config.yaml
n_layer: 9
d_model: 128
n_experts: 16
experts_per_token: 1
d_expert: 160
d_shared_expert: 0
activation: "clamped_swiglu"
moe_layers: [0, 1, 2, 3, 4, 5, 6, 7, 8]
router_score: "softmax"
normalize_top_k: false
routed_scale: 1.0
balance_loss: 0.0051
balance_bias: false
router_noise: 0.1
init_std_router: 0.015
lr_router: 0.000496
n_head: 4
n_kv_head: 1
head_dim: 32
vocab_size: 8192
norm: "rmsnorm"
norm_place: "pre"
norm_eps: 1e-05
positions: "rope"
rope_base: 5690.0
rope_fraction: 1.0
qk_norm: false
attn_scale: 0.177
tie_embeddings: false
parallel_block: false
init: "normal"
init_std_qkv: 0.0541
init_std_o: 0.0
init_std_up: 0.0541
init_std_down: 0.0
optimizer: "adamw"
lr: 0.00311
beta1: 0.9
beta2: 0.98
weight_decay: 0.18
lr_head: 0.01
grad_clip: 1.0
warmup_steps: 517
schedule: "wsd"
decay_fraction: 0.69
decay_shape: "linear"
final_lr_fraction: 0.0
batch_tokens: [32768, 65536, 131072]
seq_len: 1024
doc_mask: false
train_tokens: 246200000
steps: 3927
dataset: "wikipedia_en"
Below are experts of layer 3 (counted from 0) of a mixture-of-experts language model. Rows are named router (the router's row for the expert), gate (a neuron's input weights, with its number), up (a neuron's input weights, with its number) and show model dimensions 0-127. Each number is 128 + 32 x the weight over its row's rms, rounded and kept within 0 to 255.
After each expert's rows: a language model's description of what the expert responds to; "gets" lists some tokens that make up at least twice as much of what it gets as of all text. This comes from a sample of Wikipedia text that the model never trained on. Tokens count by the router's weight.

# expert 9
router [160 136 162 147 164 132 117 124  77 129  79 167 100 197  85  98  76 114 107 117 143 132 131 103 129 101 105 108 125 140 115 109 116 161 140 131  64 116 143 121  67 148 159 120 139 145 220  98 100 118 105 136 111 122 136 114 126 105 113 193  53 111 185 150 134 145  88 120 154  81 160 138  86  76 129 143 142 131  77 112  76 173  94 131 133  98 130 132  95 103 157 107  94 116 127 166 131 124 108 160 136 164 188  43 125 148 127 124 196  61 152 107 117 141 185 142  52 139 164 139 164 111 171 108 146  87 104 120]
gate6 [ 88 155 106  94  91 161 174 102 162 188 160 108 165  85 123 147 175 156  97 136 121  80 138 211  80 177 151 141 133 181 100 114  78 118 157 106 190 144 149 153 152  88 157 120 131 186 127 158 161  99 104 116 127  67 164 142 193 159 176 114 111 148 131 140 173 182 141 174 139 146 128 125  92 120 151 107 118  83 140 162 161  85 110  78 105 130 100 112 109 177  79 120 102 126 119  96 140 138 114 124 142 118 101 187 120  84  92 176 125 192 136 149 141 163 186 119 163 161  97 113 135 136 125 124 164  91 100  86]
up6 [141 165  75 128 133 147 154 157 155 160  91 167 131  84  94 110 123 164  84 113 150 123  73 131 124 171 153 149  98 155  76  70 206 174  79 148 150 106 134 135 114 152 121 187 149 118 162 177 125 134 141  88  98  71 115  39 123 117 139 136 140 191 122 178 104 149 120 128 145 124  83 146 190 135 105 126 168 164 137 133 142 139 123 197 124 130 120  73 124 133 156 118  56 147  61 120 121 103 137 138 147  75 153 140 214 129 103 115 128 151 129 192 154 114 165 143 113 131 154 104 127  85 143 173 137 122  90 128]
gate7 [132 137 146 113 153 172  66 128 110  83 174 126 175 185  93 155  93 144 147 127 155 114 135  95  72 130 142 143 116 146  78 107 175 142 175 162 181 130 173 105 108 174 125  90 134 104 121  45 160 133  88 147 171 160 122 133 104 106  87 141 116  89 161 109 126 141 123 106 116 148 131  63 172  79  90 127 183 120 104 110 127 124  84  92 109 101  87 212 137 131  75 140 135 112  99  95 144  77 127  55 101  90 141 106 136 130 156 102 110  99 116 140 124 148 170 118 133 109 120 126 178  97 143 153 126 192  63 190]
up7 [133 122 172  70  97 125 161 121 141 120 148  93  94 121 105 141 102 103 152 100 127  95 126 200 114 151 165 125  95  99 143  95 122  62 160 169 132  65 135 155 137 149 135  46 136  92 152  81 189 105 134  93 134 103 126 187 120 141  64  55 128  87  77 116 137 151 149 171 143 193 158 139  98 101 100 139 140 169 134 161 114  94 138 144 105 177  79 145  84 105 140  84 139 157 131 184  84 104  94 133 144  76 145 134 150 168 146  67 114 134 115 123 130 137 148 125 191 108 112 122 108 170 127 107 146  81 146 194]
What it handles: Colons and prepositions. Colons in infobox fields and times, such as Authority: and 3:56, plus prepositions like in, with, between, and brackets in formulas.
gets: ":", " in", " (", " with", " by", " on"

# expert 2
router [157 159 172 126 168 111 158 155 123 120  53 126 123 139 101  97 168 134  92 155 101 138 143 149 149  87 102 182 140 117 116  81  96 172 143 164 123 126 142 108 145  88 113 121 127 110 199 122 159 133  89 113 131 186 124 136  90 112 129 124  95  97 175 118 187 127 108 113 175 106 184 129 140 157 140 149 125 137 101  99 107 144  96 155  40 138 128 182 105 176 190 121  49 114 136 172 140 156 142 115 192 214 202 128 125 111 117  88 135  59  92 140  91 139 139 164  91 150 154 150 167 129 134  95 148 152 136 106]
gate1 [148 131  71 162  81 143  99  88 141 143 155 124 196 144 120 113 134 110 140  97 115  66 121 112 138 107 181 130 102 123 105 121  74 102 117  99 168 171 114 170 135  90 130 141 169 209 170 145 171 121 128  86 145 119 130  94 139  86 138 115 182 112  89 126 178 153 134 173 124 125  90 130 127 152 128 119  54 131 153 140 151 109 109 117 164 121  58 209 108  68 102 102 137 142 148 130  88 177 104 140 142 127 150 116  97 120 160 145  93 193 160 153 166 187  96  93 168 111  77  95 137 119 182 171 100  95  87 147]
up1 [148 115  99 180  99 108  76 120 193  80 150 168 151 169 140 106  96 132 112 147 113 102  70 184 135  97 121 141  60 123  75 123  56 152  89  51 128 189 155 146 151 110 126 138 153 155 111 142 151 167 162  99 158 134 111 129  94  75 166 122 149 145 108 170 146 147 136 166 187 113 139 115 131 169  94 164  79 167 116 135 135 146 164 149 110  90  99 188 147 115 103 116 136 155 152 164 151 170 121 150 150 204 150 106  93  93 105 112 108 145 137 167 113 167  91 102 115 143 111 107 130 108 199 110  66 155  97 109]
gate2 [ 85 197  92 119 138 159 157  77 112 141 146 113 141 150  95 166  65 138  90 157 146  98 159 122  76 158 141 122 102 141 140 110 132 140 154 153 153 153  91 120 120 134  97 117 159 133 198 146 136 142 121 141  97  85 157  99 133 163  79 104 182 135 149 157 169 133 103 145  81 208 113 120 141 108 134  64  75 151 110 163 191 169  53  77 124 153 113  66 125 152 112  91 133 146 129  84 154 113 113 113 136 121 116 172 153 144  92 131  84 150 146 172 132 172 121 120 123 139 150  91  71 159 190 219 115 152 109 123]
up2 [100 112 167 138 155 127 143  93  79 146 115 164 139 137 106 130 141 102 143 109  74 179 188  99 129 127 161 166  99 149 131 135 164 107 143 154 149 152 113  76 130  90  90  79 119  88 200  94 165 180 146 171 184 134  95 110  63 161  74  78 118 130  75  74 176 171 171 102 134 188 104 118 107 144 102 133  72 130 159 188 156 123 123  42 157 114 131 118  87 164 126 128 103 158 148 150 162 125 161 143 101 182 143 158 142 139  90 113 152 134 101 200 100 130 102 128 138 144 145 107 162 155 141 184 132 131 129 116]
What it handles: Suffixes and title nouns. Word endings like -ing, -ation, -ment (Groening, During, dwelling), plus capitalized nouns in titles and labels such as School, Minister, Class.
gets: "ing", " as", "ation", " In", "age", "ers"

# expert 14
router [117 135 144 113 183 136 111 141 112  82  88 136  92 173 102 103  78 123 128 128  99 148 116  85 111 140  98 122 133 111  92  87 136 161  98  87  63 131 117 102  74 151 133 131 155 160 219 105  88 113 104 106  90 117 143 159 128 109 102 210  82  94 171 151 110 136 105  78 152  76 143 139 112  59 146 151 139 134 114 112  84 134  85 146 136  96 121 116 108 103 186  84 111  75 143 141 137 108 100 173 163 147 188  67  94 145 149 166 173  80  99 112  89 155 187 129  93 165 144 156 180 174 160 106 131 126 113 112]
gate2 [149 157 113 131 171 161  94 137  73 143 112 138 150 103 138  92  80 162  75 101 166 107  55 114 105 114 161  99 130 117 120 114 112 140 100  99 128 117  98 113 154 155 148 181 176 137 137 166 124 118 134 108 126  49 166 105 176 223 154  89 118 190  92 212 113 115  96 132 126 136 126 140 147 129 160 164 165 186  95 123 173 119 102  52 172 140 149 128 158  99  75  83 114 126 147 146 114 141 146  95 103  90  88 134 123 170 132 177 125 146 109 191 141 109 174 149 207  98 130 126 124 118 147 119 102 160 132 125]
up2 [128 173 160 122 109 118 148 155 170 119 164  88 142 152 168 142 106  89 187 171  61 136  97 146  84  94 154  73 126  97 197 169 129 124 149  81 138 135  93 186 168 124 116 125 125 142 128 135 147 176 166  86 145 157 112 130  86 102 173  86 149  77 108  99 132 143 118 177 144 132 168 116 138 182 112 157 121 157  76 114 102 101 164  71 150 123 108  93 118 185 143 106 150 147 128 110 172  98 113 136  92  99 159 153  81 106 120 131 100 174  99  83  99 102 123 176 164 181 144  95 101 231 133 148  98 163 132 135]
gate3 [118 145 110 122 112 161 123  89 108 112 103 188 162 167 137 106 184 144 121 166 151 100 169 109 171 193 132 180 103 138 113 166 166 159 139  71 122 155  94  95 181 131  93 125 138  73  92 109 156  83 134  96 139  65 184 121  87 131  79  79  97 136 167 179 170 116 131 110  83 118  99 163 177 164  84 143 115 145 137 156 132 103 113 124 102 152 135 113 134  93 110 112  65 108  86 120  79  88 118  88 121 149 101 129  60 106  72  96 148 114 111  89 113 200  90 125 168 107 109 146 138 128 159 115 114 166  82 172]
up3 [144 181  76 179 175 159 165  35  78 136 116 219 102 156 117 152 171 153 121 165 178 116 142 128 117 187 129 135 153 169 103 138 154 189 141 116 137  96 113 113 121 161 120 101 131 114 110 100 102 126 129 110 107  84 120 114 106 146 101  91 102 135 148 161 129 133 170 132 143 134 107 110  96 160 110 150 112 145 126 115 126 118  77 131  41 114 105  70 112  92  96 106 102 113 109  70  96  74 137  58 111 151 113 125  65 133  80 119  96 164 127 111 135 179 192 128 141 150 109 110 153 164 202 144 150 147 106 118]
What it handles: Spaces in table cells. The lone space before numbers in wiki table cells after a pipe, plus short word starts like de, Dem, Win, St.
gets: " ", "–", " de", " —", " Re", " x"

# expert 10
router [119 110 164 162 126  97 116 117  82 121 129 153 151 143  57 132  86 119 118 162 134 107 161 146  99 109 105  90  66 156 152  54  94 157 125  90  62 126 149 141 105 106 169 162 162 152 158 170 117 101 175 200 145 142 152 145 109 151  64 190 134 135 124 109 143 169 121  98 148  77 168 100  60 141 121 139  82 169  75 149 117 171  85 105 126 134 120 103 118 123 176 150 167 167 151 118 175  96  97 165 121 164 133  86  70 135 120 148 153 115 100 109 114 115 143 100 180 135 162 153 198 156 133  89 175  91 106 109]
gate1 [127 169 128  95 153 125 168 151 210 186 181 160 120 125  95  99 163 144  94 137 112 126 155 104 115 105 129 129 128 143  91 129  94 130 145 117 143 136 156 133 143 129  82 135 153 153 103 161 156 155 149 117 129 154 124  91 140 104 194 105 133 128 157  82 156  85 147 175 112 104 183 145 135 153 125 129  97  49 104 182 157 121 194  34  68 144 103 174 148 137  84  93 123 138 112 147 130 139 196  96 139 135 142 134 144 156  71 136 172  82 169 120 123 160 148 152 113 187 174 122 111 164 173 192 113  95  73 101]
up1 [156 121  96 106 109 143 138 120 129  72 114 124 128  80  92 186 101 103 113 132 162 141  90 159 111 128 131 199 132 103 144 148 162 141 125 152 147 153  43  85 142 200 124 110  78 132 122 138 107 160 161 113 107 112 113 172 131  82  61 108 151 132 124  87 152 136 148  99 189 160 162 136 183 131  92 116 180 107 170  81  94 160  94 169 120 143 151 164  60  80 130 111 161 133  86 107  97 106 137  71 119 115  84 132 128 104 124 101 107 174  87 174 148  93  51 121 178 127 122  95  60 135  95 112 127 124 113 160]
gate2 [ 86 159 143 205 132 157 166  97 124 116 176 100 148 155  70 111 103 128 107 166 122  69 137 160 176 196 151 127 175 175 141 122 138 116 106 171 150 111  93 120  86 132 112  75 174 109 180  77 119 159 108 160  87  74 141 130 145 186  98 120 148 168 144 128 110 121 142  95 157 110  98 170 124 138  70 140 173 109 137 135 164 169 130 154 156 140  36 121 120 138 148 122  19 112  84 108 105 155 137 142 155 171  85 139 106 163 131 115 150  60  98 118 108 160 140 146 121 117 130 146 143 147 108 160 121 161 119 155]
up2 [160 131  97 129 107 129 118 172 150 105 120 117  53 132 150 128 125 128 120 123 158 163  53  72 144 108 174 129  83 121 127  81 151 132  76 117 125  99  99 106 152 182 101 109  95 128  94 109 109 109 124 112 154 148 171 145 139  93 145 155 151  74 121 140  56 122  97 172 142 142 136 137 164  86 174 161  97 159 132 103 104 128 206 150  53 124 178 190  79  90 107 102 194 140 192 137  94  90  74 163 135  58 134 163 107 163  95  99 119 107 105 126 152 151 158 134 108 134 169 110 114 163 138 160 122  74 136 136]
What it handles: Articles and determiners. The words the, a, an, his, their and that, usually after of, in or a comma, as in "In 1984, the".
gets: " the", " a", " The", "The", " an", " his"

# expert 4
router [225 133 193 169 156 119 117  70  98 120 113 144 131 160 146 118  52  88 126 119  88 132 175 116 101 148 129 149 160 171 131 113 133 106 140 140 110 170 200 100 157 135 122 185 140 101 160 147 125 139 141 149  88 144 113 198 126 122 118 170  65 146 151 133  93 109  80 128 163 133 129 174  95 115 116 150 130 100  97 171 109 164 112 173 134 125  72 139 213 162  96 106  89  70 155 130 113 157 143 136 167 145 118 160  66  84 145 151 173 109  91 101 119 113 158 104  93 101 110 118 185 104 133 103 164 149 106 158]
gate1 [151 150  68 113 178 168 172  98 123 103 140 135 153 125 111 126  93 223 100 146 141 117  67 211 106 166 128 127  87 132 114 148 124 136 104 167 142 155 167 182 178  87  98 152 158 127 161 135 135  88 132  90 146 104  99 107 137 129  93 169 168 177 120 145 129 118 123 127 115 138 188  75 110 146 113 143 137 142  65 143 161 104 131 148 150 111 114 128 124 114  39 106 141 121  76 116 135 127 145  88 145 123  78 112 135 164  73 170 151 162 141 150 136 188 213 107 125 101 140 112 148 146 161 151 132  85  95  61]
up1 [133 145  75  62 206 185 135 120  98 103 171 157  93 104  93 125  66 187 121 106 119 129 116 175 123 168 147 131  56 119 114 115 122 159 124 148 126 147 167 133 161  95  86 168 184  92 132 109 160  76 146  82 172  91  98 112 188 120 111 191 105 196 116  74 111 124 119  80 125 103 143 129 136 108 128 146 169 135  86 155 140 137 171 159 184 102 116 133 118 162 134 103 177 175 112 152 155  95 152 140 131 171 118  89 144 195  94 132 138 122 144 120 124 161 115 149 118 141 169 134 193 120 119 126 106 107  72  98]
gate2 [ 99 182  84 159 116 132 144 180 167 157 157 146 176 136 131 170 109 113 115 175  48 188 129 131 134  99 152 141 110 128  89  90 174 152 130  88 164 160 117 127 148 136 176  79  91  89 135 138 163 181 133 123 195 114  87 131 105 115 116 167  90  95 136  80 129 114 132  93  97 126 110  96 117 226 128 167  99 141 129 103 117 136  85 130 127 117 158 100 149 104 131  78 119 135 173 122 143 129 136 115  88 190 128 129 132 134  98 126 118  94 123 114 152 140 122 157 118 137 144  56 160  87 185 106 163 155  20  89]
up2 [111 147 139 130 107 135 145 141 146 217 139 112 129 132 132 161 141 158  93 206 127 171 151 112 105 132 116 123 138 109 107 125 135 111 211 143 139  63 115 120 128 153 242 132 122 114 186 164 148 112 131 112  94  98 152  93 138 171 229 147 127 114  99 171  82  94  97 139  92 131 103 100  89 126 203 117 170 157  99 115 136 126 157 116 133 158 177 129 105 123 181 125 130 159 111 125 148 142  92 147 117 124  94 177 132 126 127 145  81  69 169  87 147 148 186 127 128 114 120 124 120 165 175 160 185 112 147  92]
What it handles: Biographical verbs, participles. Past participles and narrative words after was/the/comma, especially born, died and date dashes in biography openings, plus used, later, first, after.
gets: "ed", " of", " first", "born", " was", " is"

# expert 13
router [186 146 120 160 176 142 133 152  55 126 100 151 121 198 133 108  78 105 124 135 109 152  88  86 156 110 116  91 154 120 112 154 125 150 128 172  57 162 131 125 101 129  74 154 127 121 177  78  99 131 101 139  93 157 148 137 164 106  72 185  76 145 151 117 142  94  92  76 110 112 138  85  68 118 117  96 122 158  84 111 102 167  96 136 101  89 149  91 140 123 163 142  83 143  86 158 145 108 115 128 110 205 183  79 148 116 170 132 174 115  85  94  76 116 183 134 100 145 142 142 190 163 142 135 134 118  97  86]
gate1 [185 159 169 164 138 139 186  89  90 178 123  89 175 121 116 117 202 106 147 120  86 128 152 143 130 152 131 128  99 165 193 147 102  43 152 150 121 129 109 190 168  95 140 127 132 114 117 117 145 120 154  81 150 119 164 155 112 159 130  98 102 178  68 169 145 131 188 195  99 119 179 136  74 169 127 114 110 166 149 173 122 141 136  65 108 185  75 122  89 170 120 103 134 149 110 124 185 148  99 174 124 153 115 171  89 101 126 153  94  96 124 121 150 174  95 136 163 164 135  78 123 132 134 118 165 145 121 131]
up1 [159  95 138 129 112  82 153 127  89 138  76 110 115 172 139 138 148  72 129 197  85 111 124 156 135 193 145 132  99 133 184 168 101  92 165 137 107 171 134 149 105 111 106 151 115  67  92 105 136 192 116  91 132 178 127 128  89 126 148 126 111 158  48 127 165  88 133 140  93 138 181 101  97 158 122 138  55 141 169 116  88 134 173  90  94 140  77 120  80 131 148 138 132 177 135 134 139 144  81 196 104 183 157 147 132 136 123  98 147  93  82 102 110 128  65 105 153 176 108 142  93 182 132 108 163 165 137 162]
gate2 [ 99 156 137 133 138 192 161 152 151 127 149 150 189 106  81 131 114 138 179 166  78 144 115 156 122 128 115 127  60 134 151 150 133  96 117  81 163 195 126 141 119  95 116 122 128 109 116 146 112 128 158  95 165 103 125 130 180 127  83 144 107 116 166  28 175 134 142 106 152 118 116 109 169 143 107 125 153  93 146 142 145 154  66 134 137  99 125 152 164 125 129 125 139 146 123 100 191 132 129 126 115 132 129 113  96 107  60 140 156 150 149 105 163 170 135 181 125 167 106 130 142 130 148 103 183 113   0 139]
up2 [110 115 167 103 168 155 134 153 197 149 145  91 148  96 132  93  99 122 200 218 122 105 102  97 133 125  90  96  96 145 203 158 139  61 130 135 130 133 183 180 122 114 116  99 125 123  84 109 125 135 127  88 112 144 128 123 175 138 120  97 126 113 129 111 174 110 124 105 128  87  61 107 147 127 142  95 147  85 144  93 142 120 105 131  93 135 168 118 194 115 146 131 107 143 128  97 151 182 119  97  86 106 108 146  91  13 105 150 142 149  78  68 131 174 147 138 142 148  66 141 136 175 129 115 153 120 108 187]
What it handles: Table cell separators. Pipe characters dividing table cells in Wikipedia tables of names, places, scores and statistics, plus semicolons and closing parentheses.
gets: " |", ";", ")", " to", ");", " P"

# expert 15
router [160 136 140 157 187 148 104 135  89  90  79 174 104 181  83 118  99 101 106 110 130 162 105 117 130  99 127 155 127 115 102 104 124 155 133 126  33 123 131  98  82 132 140 138 133 120 192 118  99 147 112 146 111 114 131 134 112 116  82 198  51 128 183 132 106 141 109  85 147 113 168 126 100  81 130 148 152 118 113 141  81 160  71 158 160  86 138 148 112 119 182 103  90 113 106 152 137  82 111 176 140 175 180  51 143 153 118 151 195  63 135 120  97 130 163 119  79 167 166 129 175 143 149 121 142  69  91 116]
gate5 [ 97 136 113 166  84 155 127 101  75 154 132 116 172  99 122 174 149 133 159 110 144 105 196 135 125 180 176 139 152 133 165 143 147 101 130 137 110 113  67 126 145 127 159 145 149 130 149 137 152  98 130  83  76 137 218  69 109 194 109 190  81 136 158 119 125 131 120 156 177 134 111 122 157 109 153 136 159 145 100 185 127 146 120 107  38 210 117 142 113 145  75  95 137 144 112  73  84 123 163 184 152 154 132 113  83 120 111 154 138 110 121  87 120 117 200 133 115 138 112  64 114 170 181 127 162 120 111 139]
up5 [159 157 124 145  68 125 144 116 103 129 152 137  84  68 140 142 187 150 130 177 122 131 178  90 119 114 135 140  96 143 121 161  85 159 148  84 166  63  86 142 129 121  84 103  84 117 109 157 138 173 113 145 108  95 156 148 138 104 175 142 137 139 141  94 160 160 172 125 121 131  75  84 116 178 162 140 111  98  56 101 130 119 150  80 168 136 150 136 199  83  93 123 191  53  82 127 138 100 138 119 102 139 126 126  94 127 104 176 113 150 212 191 183 178  73 129 118 139 139 136 134 163 160 127 160 126 108 107]
gate6 [149 163 149 124 170 118 128 166 141  64 151 143 161 124 127 178 165  76 157 128 119  99  96  85 136  97 153  97 129  61  99  81 158 134 154  95 113  87  64 135  86 109 136 101  97 139 121  57 137 167 156 112 154 143 138 154  81  81  99 113  84 148 151 123 119 118 162 162 142 166 101 109 115 108 153 130 134 103 107  91  84  92 192 150 133  97 154 159  75 100 147 102  68 157 152 137 160 110  71 143 113 141  87 102 167 150 157 146 137  93  96 140 156 176 113 146 101 153 168 113 168 129 144 119 146 109  68 238]
up6 [151 191  89 154 140 136 129 144 158 128 122  56 113 149 112  96 118 122  78 156 144  93  87 153 126 194 126  72 118 138  42  88 117 111 150 171 104  92  76 154  98 139 128 135 196 162 132  86 150 110  98  55  73  93 137 150 118 106  92 114 172 147 153 113 121 160 131 136 128 148 131 130 117  56 113 135 152 125 174 128 119 104  55 126 167 159  56  79 112 121 138  66  95 171  86 135  64 100 158 102 128 153  85 125 115 166 146  99  93 149 114 108 119 146 130 139 165 102 113 106  80 133 161 129 110 173 139 125]
What it handles: Digits and Thai script. Single digits in dates, scores and formulas, Thai characters in place-name tables, and middle pieces of names like Wolver-ham-pton.
gets: " (", " was", " is", "2", "7", " of"

# expert 3
router [104 191 107 115 114 144 140 116  80  96 153 126 140 180 153 132 100 105 139 161  71 152 154 158 158 163 157 162 176 135  88  79 156 211  85 196 134 161 143 120  97 141 134 113 109  96 187 132 180  79  88 191 175 177 147 127 154 130 129 164  99 186 139 172  93 122  90  81 116 147 159 165 115 125 102 132 137 183  54 127 140 149 124  85 130 110 152 115 161 124  96 124 115 133  58  79 167 134 134 163 172 117 115 103 145 161 166 116 132 100 143 110  70  91 136 127 135 110 144 148 163 132 137 184 126 183 138 124]
gate6 [183 143 181 144 148 112 175 115  88 105 150  98 163 105  70 102 128 141 112 140 127 135 115 172 121 112 162 106 109 126 142 122  79  40 135 107 215 169 124 174 146  43  88 135 123 108 178  78 122 154 112 111 135 106 136 148 113 153 146 120 195 160 128 120  99 179 178 114  95 174 149 136 126 118 136 109 144  55 160 174  95 119  93  59 153 146 131 129 162 111 161  67 122  80 110 122 153 111 179 116  95 122  87 172 116 140 116 157  87 117 167 171 157 155 121 132 152 120 122 115  98 148 155 128 111 142  57 151]
up6 [159 143 121 146 127  93 183  61  83 114 109 119 165 125 110 106 142  89 116 134 131 122  47 192 133 119 168 137 148 138 147 156 107 125 129 136 128 157 141 193 123  87 135 115 116 119 174  87  73 148 114 117 120  93 139 116  97  97 134 162 197 188 197 129  95 130 126 121 129 164 124 137 120 112  93 107 165 114 139 200 121 166 103 127 130 118 113 115 181  98 141  93 132  85  71  94 141  84 169 147  73 121  90 165 111 147 110 179 109 151 130 164 104 105 133  87 186 129  98 145  24 116 159 165  91 135 125  70]
gate7 [ 93 176 100  99  80 129 110  63  89 122 146 157 112 171  94 162  89 144 196  63  96 177 204 175 136 131 125 155 132 119 155  86 117 152 135 161 162 164 179 125 129  80 141 163 133 116 143 209 162  73 151 128 163 102 179  76 127 161 138 173 108 141  89 170 136 167 162 129  90 147 111 127 137 110 133 144 103 144 130 104 132 134  97 107 133 191 110 158 140 165  98 107  89 100 155  48 151 143 119 121 132  79 130 137 146 112 155 147 143 137 101  87 112 140 169 120  92 174 145  48  80 160 136 126 118 107 136 121]
up7 [133 145 113  96 112 109 143 113 107 136 147 104 148 180 108 182 105  66 163  58 103 139 189 159 100 106 157 137 147  71 129  66  74 181 138 131 162 174 110  96 145 120 152 171 160 134 150 188 154 128 108 151 114 116 208  79 117 169 156 130 111 135 109 121 137 145 145 148  92 122 150 114 188 143 119 136 132 122  90 110 183 169 118 110 167 139 129 117 182 118 136 100 146  66 133  65 157 124 111 106  79  54 140 110 171 114 152  95 126 131 132 156 117 113 132 122  69 146 154  46  54 123 150 137 114  93 161 135]
What it handles: Digits, adjectives, word endings. Final digits of long numbers and coordinates, compass letters after degrees, plus adjectives and suffixes like few, multiple, -tory, -ate.
gets: "'", "0", " I", "ly", "y", "al"

# expert 5
router [124 142 165 154 157 143 112 132 111  99  78 142 112 210 100 115 128  90 137 126 119 137 103 129 146  81 102 136 140 115 101  76 133  99 130  94  72 128 122 121  76 159 113 132 120 137 192 102 120 138  94 145 115 114 143 147 139 118  81 200  82  87 187 124 165 171  86  73 138 117 158 144  77  80 115 151 144 120  92 119  84 154  56 138 123  50 113 127  85 121 158 121 113 114 120 154 145 103 131 160 122 172 178  84 119 174 106 152 200  66 122  94 136 172 158  96 103 169 181 165 166 137 170 111 137  88  87 152]
gate6 [138 158 161  76 124 195 122 144  64 160  77 100 195 139 152 163 151 132 201 158 111  83 132 171 151 161 129  83 100 129 124 127  60  74 201  83 131 120  98 166 191 131 116 114 102 171 118  81 165 156 172  83 145 112 132 104 113 135 132 152  90  92 168 125 157 175 150 148 188 107 107  82 151 151 113 129 137 154 158 106 190 119 105  96 141 128 154 131 124 120 130 117 151 104 130  93 126 165 174  85 116 129 116 143  73  67 105 153 130 164 137 125 185 140 139  89 169 142 101 120  76 172 141  98 145 132 133 106]
up6 [100 127 143  92 173 201 112 132  50 136  84  48 178 165 199 142 118 124 174 160  88 131 123 136 125 136 127  88 111 146  92 122  69 126 154  90 138 117 119 126 190 134 115 147 113 197 112 137 105 164 119  77 115 124 118  68 148 104 121 174 109  73 149  93 138 202 134 132 154  71 133 106 124  92 145 103 157 163 109 116 185 146 138 155 125 118 168 135 156 102  97 114 169 107  95  81 120 139 148  78 171  93 179 149  84  99 142 109 162 131 138 155 157 150 140 102 107 154 149 147  57 126  93  85 134 144 130 156]
gate7 [136  95 111 123  80 130 178 166  75 125  87 123 118  91 134 133 137 126 155  71 109 146 148 112 137 145 156 112 103 111  84 136 137  61 169 180 138 203 122 136 163  97 127 137 218  84 140  89 231 115  77 108 151 119  79 171  73 145 123 111 103 172 140 108 167 106 171 186 153 139 123 179 178  92 103 166  76 107 163 118 130 126 189 132 179 141  73 113 107 152 132 119 101 115 124 143 136  76 158 131 138  93 105 117 183 132 125 139 104 120  80 120 121 126 122 170 132 121 192 135 124 139 144 144 104 155 111 147]
up7 [119 170 121 124 153  87 163  81  95 111 108 149 158 183  13 142 118 151 116 128 106 116 157 186 109 111 168 114 123 100  54 105 107 135 146  92 147 165  93 109 118 149 152  83  67 161 169 103  98 217 153 121 121 113 127 186  94  95 110 143 164 126 154 111 142 120  76 116 115 153 168 102 103 160 138 173 168  97 191 136 130 178  54 138 123  93 170 149  94  99 120 121 111  76 131 134 150 100 100 152 115 128 153 170  96 150  72 130 109 151 140 131 124 132 141 144 116 158 151 109 133  84 139 150 109  74  90  94]
What it handles: Content words after function words. Nouns and comparatives following and, or, on, at, such as each other, and other, more, Nobel Peace Prize.
gets: " in", " to", " other", "4", " C", " with"

# expert 7
router [119 110 115 105 171 127 163 106 141  96 100 139 112 181 136 110  79  89 126  83 139 114 134 113 177 191 170 122  79 113  93 171  55  93 157 157 109 108 127 141 152  87 117  95 152 153 123  98  88 117 120 166  76 132 128  77 138  86 125 219  77 188 144  85 161 117  79  92 107 146 177 107  53 153 166 101 151 126 160 145 113 161 130 121 126  82 142 124 148  81 126 151 142  40 124  85 131  92  93 157 138 163 155  73 106 161 152  85  94 155 150 102 149 151 126 139 144 108 133 144 125 119 126 105 101 112 114  63]
gate1 [152 161 155 135 143 143 118  78 119 134 117  78  78 122  66 104 120 108 169 132  52 128 187 135 133 112 157 148 119 133 155 133 126 125  65  87 129 151 115  89 133  90 162 160 123 156 134 100 158 133 123 104 122 124 138 120 134 138 138 133 126  86  94 148 121 222 206 149 133 156 153 153 142 146 145 106 109 118 124 134 154 111 145  14 109 132 151 218  87 126 110 126 128  90 135  98  99 135 133 158  85 110 111 165  65  66 130 123 145 141 107 150 123 143  38 113 114 205 143 143 130 157 103 170 127  78 108 140]
up1 [128 159 101 169  98 134 138 125  99 172 117 131 142 117 123 142 196 137  88 104 136 147 111  97 118  85 110 118 199 109  91 103 170 195 101 138 166 142  61 130 127 118  79 145 145 116 179 138 147 155  83 134 134 108 130 132 125 127  95 125 144 134 173 202  86 139 109 119 198 146 117 129 107 153  90 176 131 135 111 135 174 155  87 182 179 159  96  88 149 121 161 115  91 149  97 196 181  90 167 169 141 134 143 166 156 204 146 106 135 117 169 111 153  83 132 125 137 140 108 106 110  51 175 200 137 134 145  96]
gate2 [137 120 115 135 117 135 119 106 110 128 140 103 117 126  94 101 132  94 133 101 136 112 108 144 148 161 169 152 174 123 147 131 165  38 116 130 187 126 104 130 106 102 126 116 159 107 155 146 157 100  62 154  94  71 165 140 200 165  50  90  88 124 109 126 151 178 122 117 131 171  70 191 125 132 119 107 130  83 175 133 150 141  83 113 192 138  54  87 165  90  77 110  89 132 118 124 128 186 189 181 130  94 112 161 123 172  91 166 135 118  78 153 153  94 143 125 157 133 117 149  82 123 134 119 138 190 153  90]
up2 [109 135 101 135 117 161 104 107  87  39 134 145 129  98 114 170 109 157 119 121 167 162 156  99 130 119 123 167 158 128 193  77 204 155  98 130  95 179 126  92 113 141 122 142 171 128 127  97 172 117 156 111 164 135 136 190 106 118 105 134 161 110 113 149 104 119  73 141 147 100 188 131 162 121  69 128 134  93  92 123 149 115 101 155 126 108 130 170 101 139 125  52 100 124 199 133 135 130 154  97 103 149  89 119 119 114 159 196 193 130  83 112  99 115 124 159 134 123  62 100 156 153 219 149 192 134 106 161]
What it handles: Clause-ending punctuation, conjunctions. Periods and commas ending clauses or sentences, plus joining words like and, but, while, when, where, usually before a new sentence.
gets: ".", ",", " and", "),", ").", " but"